Weights of a small mixture-of-experts language model, trained from scratch on English Wikipedia: 64 clamped SwiGLU neurons an expert.
Below are experts of layer 2 (counted from 0) of a mixture-of-experts language model. Rows are named gate (a neuron's input weights, with its number), up (a neuron's input weights, with its number), down (a neuron's output weights, with its number) and show model dimensions 0-127. Each number is 128 + 32 x the weight over its row's rms, rounded and kept within 0 to 255. Numbers have three digits each.
Before each expert's rows: "gets" lists some tokens that make up at least twice as much of what it gets as of all text; "raises" lists some tokens whose logits its average output raises strongly, later layers aside. This comes from a sample of Wikipedia text that the model never trained on. Tokens count by the router's weight.

# expert 119
gets: "3", " two", " three", " four", " several", " six"
raises: "teen", " major", "een", "-", " types"
gate0:096172121092076096090121112103109153144136159133115118156159105117083107115149155086145159188144171099129083116120137101126118160157114130160165131091066170163148094162126142109099177090124119109083095148083135174167153135065085159130121099094116139086135159071162165183165107074106175135173107081122104175226111140125183166096151089161137137130143120116114090070154119121090190146172
up0:163162194172117118071091219154097116121115118151142108137131085143140070141142180111123114140078162169142124099176178143160126131132059110121112114201080119135156138111104113132105105139114136136094134150092179146126090152070109154134186130091130091096124189121125126127092136188087090123105098154121138129141134145125084150092124124135175132080135217173116054123073088148142144151071
down0:135179020189150099146143128134149145096130117112102186134085161131191127108136116127060198112119121111046112130141124126160141092134127104138108138104101174099146107110144107131127160169161082129106147049127208143120111131177088139150139068123101140179080115139107140125123156156187135126146136148169166159144087103095096142114132115073151069165129141112130125103131086086191120123184

# expert 6
gets: "7", "6", "3", "8", " period", " images"
raises: " ==", ":", "th", ".", "==", "”"
gate1:152152149174124157089107174162171123179130107146161114106159044139103123122161117133084105157121150120104119106078074106145125155160095138099182119100134148124126133099165114134172089162115129097078111072114105108144133104150160112153125067108113149100138143139109159164119086203077090082122133108133144146130147088202142125151148196142121180098141154179112109162048134171123221115070
up1:124106101135125140080080198148210153193136131139112104211126040106114151158169129121096101182135143193115108056044099106123109072155112158105101110164115096092125106088133105164182090170155128120146088131131135174152101165156127131076091126131083129131160128117106158148107132145145170123150106075147119130122079139123140156131136156156136156110172120178143132133076147163127137100069
down1:121131121156146092104156091124122127120116124149128200114126097103114072124062133166133124150132066175121180100122166122114071116100141161153109116106095143119110074127133217156059147116086126166148131187196093169148167095110185125129136130107077171127094152100110121186110152107177160131155176146137078133029117180129116082080115122184154111134069123116156121132145160122122141115150

# expert 19
gets: "s", "\n", "9", "ers", "4", "ise"
raises: "erry", "arri", "oon", "lin", "ean", "aled"
gate0:192110146125022113090118170129100158121137097172117079123154106115090117129138161129107185140156085147084108126122152132140077106194109140141121092153196149112093120157172121160106107131136164133161183148126126136199098177188176091080103121094179125098147098118120147119145128106116168146093084103123110142109123051139099151085073159148142153133148141132080084108157158109125218136110
up0:113103163112137190179119155134200065164078155070087141127063122140117162165163111149142073143119147134110131167096068180156167140098141159112151152139079131117187127113078155146166132105116134096077154124089088156120086092117099145128131132138125134134116142116089116135140140135167121103128128121120119093112097087091140118126255137142115078095180145091099164127110098176158192109112
down0:117146118136109095125131117176114182125133111147145176131154178064142173198112109109132088064161057129120100133074170101154175088142123155149145126163167098117079113140114223119065121139133135035129067095102095109112122093127131164148087138084158128157151161141141142129125149123108146083103110166139152138139113170149098155171147075107163155118124154116179076177095065131139124092156

# expert 88
gets: " |", "\n", "-"
raises: "ricane", "roy", "less", "fully", "ror", "September"
gate0:149095164145114158128087142197102156152117137066141112108138127103089085061131074147076078136122117090106169112080134104133156110123190113129161183108100118137154095140129100145152123147194114147104127148163125173167084136115121113208196156110124129240121130147203126103150149185115165106127122091088147143106177119118079132150108147110074165099095077105132140093092127109113146124147
up0:159088128115140154180152087092129119076060139155088106130109136162143156149216171158122099202114100203156144167123082146137114149203164138138117193080158141080128146077145092072106114152130129086098125145155060114094162083112140132127103153166126113107168156124076089136082121133101112113146106130113179164120104115140120060088193111100118122087148164167154146143120098145143142107142
down0:085130128092183115131120105172095112058096123097157194137128109092107148159125144121199143083114119154114191144136161138114170047066197144111152148111184150148147153105181142114117092124156164092139172143129160159107123094133081140170129085118094109131135155113144063140131111143160107122075114084157092119123093111104146157168175161119117121135138150127132093128172183062111158104035

# expert 61
gets: " in", "In", " In", " an", " into", " ins"
raises: "==", " the", "tern", "===="
gate0:125117115110053120150163164155202095193077093112180116156132072110151141166161132118152088145120095136118099119106080136185172049146170127135078076193162146149151137158100091055171187129134122149107116123111131081096106139141123142159119109148152103140118151148109128108158097141131139133087153144177139108152183088035148097155164153107139120089122124092119130094109110138123174058140
up0:158164144181096112037094091109170131109135125158173115096071063113152142151188129153115177151160119128106131161137154107103165137145144072140106127104119093132157109092120069120177137184126111128190147137174085170098140185103105133130101093124157176158123118148153150130106138110042201133134161079121126120097118123129150136158149145070133145093126108095108100150133102176154166133031
down0:152104121112192114079152111067117103046150085153094182163196118134136152094137117134115115119118072144166121150117123180099099178114137157118136115099109141081077148129123127127166082108155077097144135119136079103170171109193135135152114144110089113137082086150132122088168104154102128085186192117120141143127174213129177209133171116109138110094127133180091139128106148149147095113079

# expert 41
gets: ":", ";", " the", ".", " USA", " Party"
raises: "outh", "arks", "ears"
gate1:164109034161125098094111095109079183159191128145145084113149132161102108164081142122120177112093148123166134110145140153086132149125167099184108173130075147123132122094140063185162125132171091086132110094193123076121127153135132173061078144112106160173188131102141168143178098125132133124160134124093098173146132163084094128137108144131127168058114127117068148112144089093143150185133
up1:187131118103123146137087140134090165142126117153161090154130180149129181151155102095179129082117153127164148107120157137101133052174100103120137114115151061126120174167127098099058158093104171094131126106125100176106121080202079140119089157122138170166131149111170116103084138129124159094148137145119104078226128130114198077152144121122062067143137090134124078140091166139109150159164
down1:175144124118123114119165117119140113135123125196133159180111062087089129115170152160079107122092116154142069112069123122139119098129169103141102079195105106145152145167155135149174145152130082114081118163100099126152160167117162167163084134110127108121144171128145111127152187123181176098190134131136101095113115124163104165130105048171073112091071117059176064146106147187114144133081

# expert 106
gets: " |", " =", "–"
raises: "es", "ib", "ons", "ines", "ography", "ograph"
gate1:119104093125130104124064143203074175141077117134131095105166118099119103152125113144126141122165156136097129144079177076152128174113082109103064213132168222101134176165143127183125099142095165148106147098144110170154107073130140184083116076085165132128132121138062138121133142120093162152109167084093098142160079142145118150103133108135144153133136117131112097126182143113101192192153
up1:098112132154134077110084196167089201159143212172076128105125090094149118113110101143109173121130127145122089084119143100087188182061157093109071146163130079133118102115139120155097092162129191172128104082156115127203108184165109110128159129122148109160114151087076164192115152100130103128118087091131108125154093109119112183138128102149126147134151116094091111150113196126151152122163
down1:093089071117148067123150113124143090104101100108102097127165115130112100122185176172126149089125104151153183119086158160168085124213129124090120144162208124145147056096173124130129187119121107123063081196140146144127171122095171103102125115135171109169141145141083161095139214103176078088110144136082118104121159085130100125156157108109125139126149153176109167119106111098122140157091

# expert 10
gets: "8", "3", " he", " He", " their", " known"
raises: " campus", " universities", "hyl", "BS", "HL"
gate0:187098062151156108167134097112095106115190118081104108078139114170174098151108156086089133075178150130101139141139097138168139148208080127123109114127079127109146099137138097073125122146164185066077139146092143146190093124112136143141132137111129158138088174096086154183123133160157153082131135146090175123132185127145156129184149180076114118106181105108104122105142058144153170112086
up0:133086082149153187160079135143138091148170078067132087066151109178177159145093134124102163149135107126136077129131113126150101090215091163170128088179141122125087125121148140090136079099164147072111153155145097126162100122146136139176121113081135143102108200095081152089109100116157114116141149152087136155104157139159124143195142182105180159106137086099122108081125061102172170109147
down0:146132148121136117194134112167146086126131114105093116139138150153152083103094086147131061093118140128149116107137112095129095086171130113159104087095088107112179130154128119123157152127147093130166111125135128132087078134115168146107188182154111163143197227105112117092135169139102090163108177101155137116103100213105100134168116202096149141068128131182115061112095070126153089133197

# expert 43
gets: " for", " that", " St", " who", " University", " there"
raises: "ab", "em", "ager"
gate0:128194146131125121139114125206183113137156153102108094155127100142110105151077167163157167099160126121110133152054106106091084065172145140133122127174132073093125167122152086115192077168135123122108118116119104156072102107146125170194129095159107168149112103097113102130102159154091115149106117144145179172116134137187206154106130104097091172111152145121084083081130091119135192105058
up0:180190132137147096087146106169208090177143180125135108134157179099121091136118154123117153122163087148099128107112118145110090117130142091063115163175105155095146139132083119167142114132091171095153128079100144129142151098131105122184132179056059147115099138093113166111109148157099140199135084120183116103114166171140150123155148120112147117108156176138192092086078055133098093090085
down0:108156096076166133140151068144181114162112122149186140135118140155101074180076163147160108121120089129090130104100139120116150169148131125146137161099084144090095221116161100095096082152114117161118155115148081145133178161108116077122143150098178201115171120074163058146118169129092144092133099119151157112104184146122068152131067112110190129148091090131140176140104140129080175090121

# expert 72
gets: "2", "oc", "/", "I", " Votes", "\n"
raises: " engines", "Alex", " Korea"
gate0:160073139134081184130115093146104150126102203153148128106126080128128118148183149144133106077129122168115089104174136115135150066100132168167147151081186142117101072120151143112136073139174104088074125151061074172103115122150100143129167162130107122146146150167096141046097120165124154164148161144123155145104093104124099113129173165091115149087092169104153178134169131177054154069157
up0:127167143119136225138128151139112115133080185097132132149101119110143101166175123091124142087133124157091122127153136127135144086075132157123200169115169161149083139121150124090131093159150100099065138141077118175100126154163079105128157111129135147127157096147125178047086160185110127193146134098096176163141096100085136111138108148131140101082125158086078121134134111163055210063123
down0:061112150137115145065092146096146128111141107078133187152160112061141149100120051107112129055138117077178142127064123161109154159174160181137116201086164164111080151101155152119148120151135178096122162114195157154051127132149127156189151167108126085099125159130170138137133149094143112103106113162092109113098101161123110111126143094159187137152092137086166136148134080132097164116094

# expert 20
gets: "2", "6", "en", "cer", "more", "ica"
raises: "isher", "ensive", "ised", " strike"
gate1:138118087130062149172128140193135101117104157104167186104129127113144155151115218109193186141138160099156088119100120129156183124091082102132160141136133163161120115220163054086149096198098110112115149080134134110086134176143119170128079167059105101151106090116099110142152070138145152099104158109129079164113092098177120118102104114125119155141138088142161117092139106112122101167113
up1:152156126051161084153080109146120083119120154153135159178157131166154162122136109125137150101074098136139146131128170093106118139089137108151149189098147144145074098151131176124119108136132142115143120139171086078100113083167096123183065113059160139100185119118156100109087170208088084141106141108091184078115112162103166129129144085153124114086127159120081130105112148131177158228160
down1:126116089105172193090138139115135124123067125151113107132175175138116216150125090119152103160097168117068132156116095115061142130135068175190143120135175130165107118074117135138131143085078112129152086100114093146096112133108121192172178125182136109073124121099134117119118078123100142135107159066100109135104180108141165113136088144153186093153121173128166186181106107064135174152150

# expert 113
gets: "W", "p", "S", "ap", "D", "P"
raises: "chester", "teen", "ph"
gate0:167122105117130182146116181120138103142114159080133127106101184118085184156124161175083128213139165129138150155094083153116134092156042123122153100137088197118179113131117125104103163125158155143117133148099067126106151148126131149191116131097166107132129101151103172113111111118114112124110134125079080082107141085096188114086130117122197090067187144120107093119130083196162178151082
up0:195162155102162148147140198118121111152122122104143123104121158121095197125160141142119144102183051168125174133108073114108155103139102101109125109103106197118199132167095111079144157156104134200092099125079090136096167155053131150173085100157202135130115105131168120119136107132151065078134157152094104062129128117146132124113163156158122108084152140121120093127125099197132133113072
down0:071119160185122145164154178105075151108106101037124170093104149129066076103122068120125124112072155134157157173170156114102071155154160132098177129135189117129166118120139130142099157111126177101132119079086167077140101107139130170121154184176115154150148149117096109187097087147147129111143149147139172131139062134109099088167112069113099135052186141150096150119146122124160152132128

# expert 28
gets: " to", "s", "ers", "as", "ment", "al"
raises: "burg", " Museum", " universities", "ites", " Basketball"
gate0:142110221062081093119128140126142061142144122132176116158192114124126160126139179130176061117172104166156067100076090125148110088056134131163144093184107104152202127154154126132122151149107162090095114114126089187142102142100123096126129049115125133173094144167154152076144158112131150161134110120144132195161106144089117143190169079127126117127156126110101115098121094093118154122120
up0:141091125159072128134118139144154157063077103136172121113128141130067148114171181135107157151123155132139129141118099102111139112136115154096145098117122201095115213189130111105119108184129098119121119164139132116135064099138076149118109210189111143063120184143152153116149142174167085142099149082122133132096088116148067137120122221116086135140069107091151186160105113146115149071123
down0:168064110124104153103135135047150073109116126111126141166125135125117149106174118111133112192127111124108116117121120149096129129140126156088093143164210160155180075152100085151081137198106133069177146118114115167145178134110105121099031155178113099131150102118125125115148175102161091153069133136174100100098189135146151120096144130119126193138155131114117181143098152062113082176172

# expert 107
gets: ",", "\n", " ("
raises: "hold", "vent", "ven"
gate0:119098069127138133155088123113196116074100141083149106137156144124160170122168151083130141173158117139124166139149150158177128095142164089100096188147157101113068118126091080131155130184099190110138099120103098168118198126090147140147136158098125134039104098131131131149133156129124134131067173118140157128115141135161114172094203142102115117046117090083122100100160077097099191139186
up0:145146165156108176079169139130153085163183115147137138102104098071098106097099106144122156099102144124062105142130131058099146152109114098148141095089104161180195178106131138194103159089135091138127124165133167122137105208140117096150164087125093129175174125128154138104131077127146121107150078130093123177130098149110123078105084151173088131174082173151095105141133199200120107106082
down0:178164134137147161099153132066081112135143182135119125127171139186125128120144138175127130099156085144121173114111067114075116138066101114144098172156157101090149097152205191139135072134097079147074050120140111074124134127171097159152124076057158130089166139172177137137080111091143149125136131137077147140187161088125112123138138179163167145154064093137133137120126137078143134111115

# expert 100
gets: "an", "e", "ia", "ic", "ate", "u"
raises: "agonist", "ector", " way", "room"
gate0:144080174176128117099070108083138207103089110138111121141099107195154118131134167150110112127124167157064132134150168151124142126128110133163135163094138127126095133116182086125212131088143163099045187152117151124094117191172114136109123109093157104169112175141166111145104108131121134138109105106084149079178137100128109083155025154099205079101119110147129103153116141154097114144120
up0:121140107138154143134205133224117077180110127139121085127186099140132138094162159172096116123126064128125080125103146111140124145129211109146096088147127162134172111162126170146075141199074156118152049090071144167143120096095084103157146165129085110114125101183090110111144134103172122060111132107137154140106125169117109099141168111114085186179173147098128136149085116113133106120131
down0:163097117086185119090129126105138158074133168168118078149087142129146129087156104119149123084173097101088039140153130126125095149192172127116191099122188176192107185091125108133178172116177120131147200119123116149099105127109104198135125148144094097174101140153119141140087095152125129153156092087129176171099131086057117084115134126107133162152107107119134080109114120107142185078119

# expert 110
gets: "ing", "le", "l", "ed", " R", "al"
raises: "eting", "o", " earthquake", "ja", "ona"
gate0:159149120114074152095090138105187149111075122126142127156129144173121115077178076100059127122160119162155107145125106122087091037109122145130176149158140077122108112128124066157161110169172073090114161169191159091099087152130156152134144156131160143129138094188136168086123131171122058111124153121144197139123179103135129088097127051134119087100126179146131170105140143108141090145169
up0:123145137200095102105106162108118144146103107141106126134100095126102177114099124096108136166093165106073148106102171128111083104074166075131077175098106121165135139170156093123085114104128103179113134107164113156136146161131139164155221128121107129164133115111104204118168105054055119106145087125134145126133098120143129175164096176143151169161169096099185122149078152149142198112055
down0:122142126104117174120168150096111169083148165126138200074134149159140088061138153120088126172151130162105164114149099126157177115113115145105112137217103101133120126176068124176096142154136192109105110123122109158101178152104111137134112104132099109124202068185155120150119129140111103090124118102164151141104113152184044093073192095102105141083157109100076127095081133123149178160102

# expert 55
gets: "\n", "\"", " under", " this", "′", " own"
raises: " coast", "orn", " Pacific", " affected"
gate0:092103173120128126197116159138149156137157055089150119129156123094100095132169105111143124124109088177112157144124152157121121170174133074091151080145091129122087166100152065116114106153139136115094104090103130190113139138087112121098128067173088164174192103126154109193094085134176118152069132153122079124209121160160122150142143061147082114156136121132154166072138112184093130180122
up0:127166051137119138084103076165068121163153148182132126126124076127139096114159148169161094162110160138157139142112095069102132113130114118170108078128110143133143099113112127181103124138173162145154039146143160111119131114162109159160095176073130113110110142103115164175155177133025150178107147120097160130081183082114103179121116204108168137134157166106118090146089080097109148132138
down0:132151121135162149145121140138151114166131141144148077123126079067102097060073140063201125089078112137126149143132198109161075140128060105102122136142181114126100141145139110110144138118062161111094180144115111195125141138102149077127171117095111140196192125155147129098145175097095090112125204196101175127132145120147097088112145125150105119195140164180088133125092096105103145136121

# expert 47
gets: ",", " from", " is", " was", " years", " her"
raises: "ity", "ities", "ist"
gate0:173130125125111139203087113152138142163099109138120118074111166140157050138150152128101110048145117156183152117167056107181099060167175099163101110147156163197108104123091146139122126117113111131182081114104124140122112108109082077163129148139086111105153159125127126090128118162115119152149128110142159225143097178127064102138119066162123092149099089092174102133123137134128179174142
up0:116145124131107146115071098114105135099104130107161098138155109174108112113185147150093144178146053131167107144099121143136098128152095057097154189179131097164105095099091112167145175118124131071145147110147095135165131166128136085096085113102095198135133097140094125138196197154149164132113125179131085182110208123076126148104094146074133162139073136171117080156127126093170186136106
down0:096153181078116141092127117148081136105138049151219095095099063135183171132159152163099138163141128108084125120106159134149152091147150102152125096073071095177097061154127109104125128130106113134156100173130163045130109165189112145128203168131123126145110102093129132164131083124155157103139073149126143123126088126173147132175139093137158122151127102117100196120110133150195131084126

# expert 53
gets: " was", " is", " A", " be", " National", " Total"
raises: "ew", "a", "i", " debut", "lo"
gate0:123140155162062215139131173180117080109149113151159100104143128187111129141179112126135173059140112121127074113136110104116159119143083146156123110114118097098134124199150100107169156174066112085133108101087113159147119155150136149123128043098096193140079066147133104164131134132154124159137066097131135158170139103142172120119172143132107151123097106137136024153143109182147150121083
up0:115122187048094166181129076117098131085140115120105085146186128144119105169115117153168104105141089152152104131170153126082128145139120180106109118149183125133174067159147137133162133143075097100170109093177084147099123119195095173077157142137114162150072097117135116163150118142154150154160081095169085160131182107106180166102131145099115140125137055136146056087078173144144111131086
down0:136085127090077119153157095076132142203151143148160077110157120108105149074123089100177147181169150164092155156089078092106128101106150100093203106112158104116139128118114119111099171067112143100095133105146135093138135106104156126105098116144109142135233147073114125123148094163183117122124129085141138139161132119148088135057118154156118152158160070092178145190153125203160137119172

# expert 118
gets: ",", " elements", " including", " to", " way", "ets"
raises: "ile", "its", "ient", "it", "os", "op"
gate0:154142179120134144141130174168123124094147174146104077138138132163166068190127139041093149069117178124105117087135180170133121118088155215138140130103095125149186133127155077101142135173152149126117108090163164109120106137119072110091129112159146152162129151086090170102099109096135128122121110138083156143122119165124134094173156069112182181089089098101115137136123040062124103125172
up0:150173071117115114163049124115105165135113074057130136139123153092075175050117105192123124168111109118171123126071148139146118139198128046111116082162151081122154139183165112126116158129112143160153125099107128134169126119132150110131113124090134118128143124155160152150156110151124112134095137107138121120144150070093100141117148187138056078160138147164134109119082240186119171122115
down0:180169136139143052121100134122174135130150138065102101142157136192124166110146124120136144072111090142141159119146060094129166175095117148131050180157071175091190150160122073188100137092122099102094158070081168124129176104118156143159144088064142112147109105146103104156115092163063099119141130111140134128137162120101146136108099160076104190168139112129125170151103125165154115157166

# expert 11
gets: " the", "9", " an", " and", "ush", " -;"
raises: "enburg", "dom", "bed", "ly", " centre", "estone"
gate0:154088104098106119112112125110144129132130133213111125145095104171085054163222104192125121095145138085152132140121116085067106081113112135142177120136141107151160177131169124118130164105169100060110100106105120152122127148161155072140172111136086092105230152068143147147122120141082154088108070145142126116136133117114174153080107119152161149149093085210179115132150124153141131133134
up0:118105129080129097123112161119130113143177113059132165097109169069180160126080147131161126157083128174063125121127149139127186164125052136077107183117134132182112121132097076137121063139125183153113116139163091102146123184120129195086117152087174179150102148155155128123112174146180096199136195107112089185146147116132077117149126111109089103140167106097121099117066117112134133145142
down0:124162170105138180154145157107138137121172118063177108162172125124169201124087153102098183115120127126128124108124157027125111117147115125059146118120111083099155111185125115052151107111177126129134100164107087134131158195107130135120134145103125104102183176204110130162088134088129173166109156113110173115144150124086061118073084106100150076123105151127093113097133090162173150148138

# expert 99
gets: " |", "ip", "ull", "\n", ")", "per"
raises: "mouth", "nut", "iness", "ground", "keeper", "berry"
gate0:155088167147154201128065202130163175151157144171171103120131132074171107126097164109154115130128209143147104106071149096148164160105128117078155112069183121106125126112122150118086152130101131090126136113167136102144078141145098135118114107134143224132133132106126108133103134142095164137100118059109059135076159127108118086096167113141130133110127189167093071081119178103143164184113
up0:175087144140124217153088155091135173133113138150083115128128176139150123120137169104134107115129190179183193120115148077117126127111110149089090113018145130135130142099131158126087119109130088089041161151108127118152079098091099168096128138142118187136143171067093085147132117172124162140205128106122093134112174132113103103123142078131132147146094187187123106102124104137114155157151
down0:148151146104147145080127145160140070160157138131106170173183133136110141109100092068181190125097107071169107129068113122107175140143147132146104115096099175133145124131208114153205106161109103099117141199117084158078069145161122114152074078139145094104158107101160188152080095160109131164129153075169131112143151116119116111106091112189084203120138120132118132158091130104127111085127

# expert 27
gets: " the", "\n", "3", " to", " On", "|---|---|---|---|---|---|"
raises: " families", " acres", "ests"
gate0:157133150116126129173103198176130096158146128093106092185140140111081106196140124105025097085151187125089075144156151128066134132101090074097138122130101156136109143141178075094161122120157128096119128136190090130139106139118059136102175116119105152064132139107141085097116137124161186155154131132135154144183159184119119158108102120085113140204141117159142137139097107165184166123095
up0:151067123160089100148090100145134071150131144083152115147155142133073144120136157151198117108120122151142138079138152137112107089130157136112128124168114110135170078174159192095107196170121149110109116095094155110161139085151105173128110156099075086149124173147061129142113162110108134084146154079091141109094068151127157180171195117146131142072172127091135126167102113069189117194078
down0:118176150106218102159138152116115100154075176207138139171091107136113169122105129138114094125172081145111148095141107103098102120115112124137127147102153086196115167080169092188160182146146113136061155212118116177098147156106105066155116137123114117136145044156159175186111109103111100130109123148181113147133095140101074096048142136149137108089126118113119120119087138158149123110127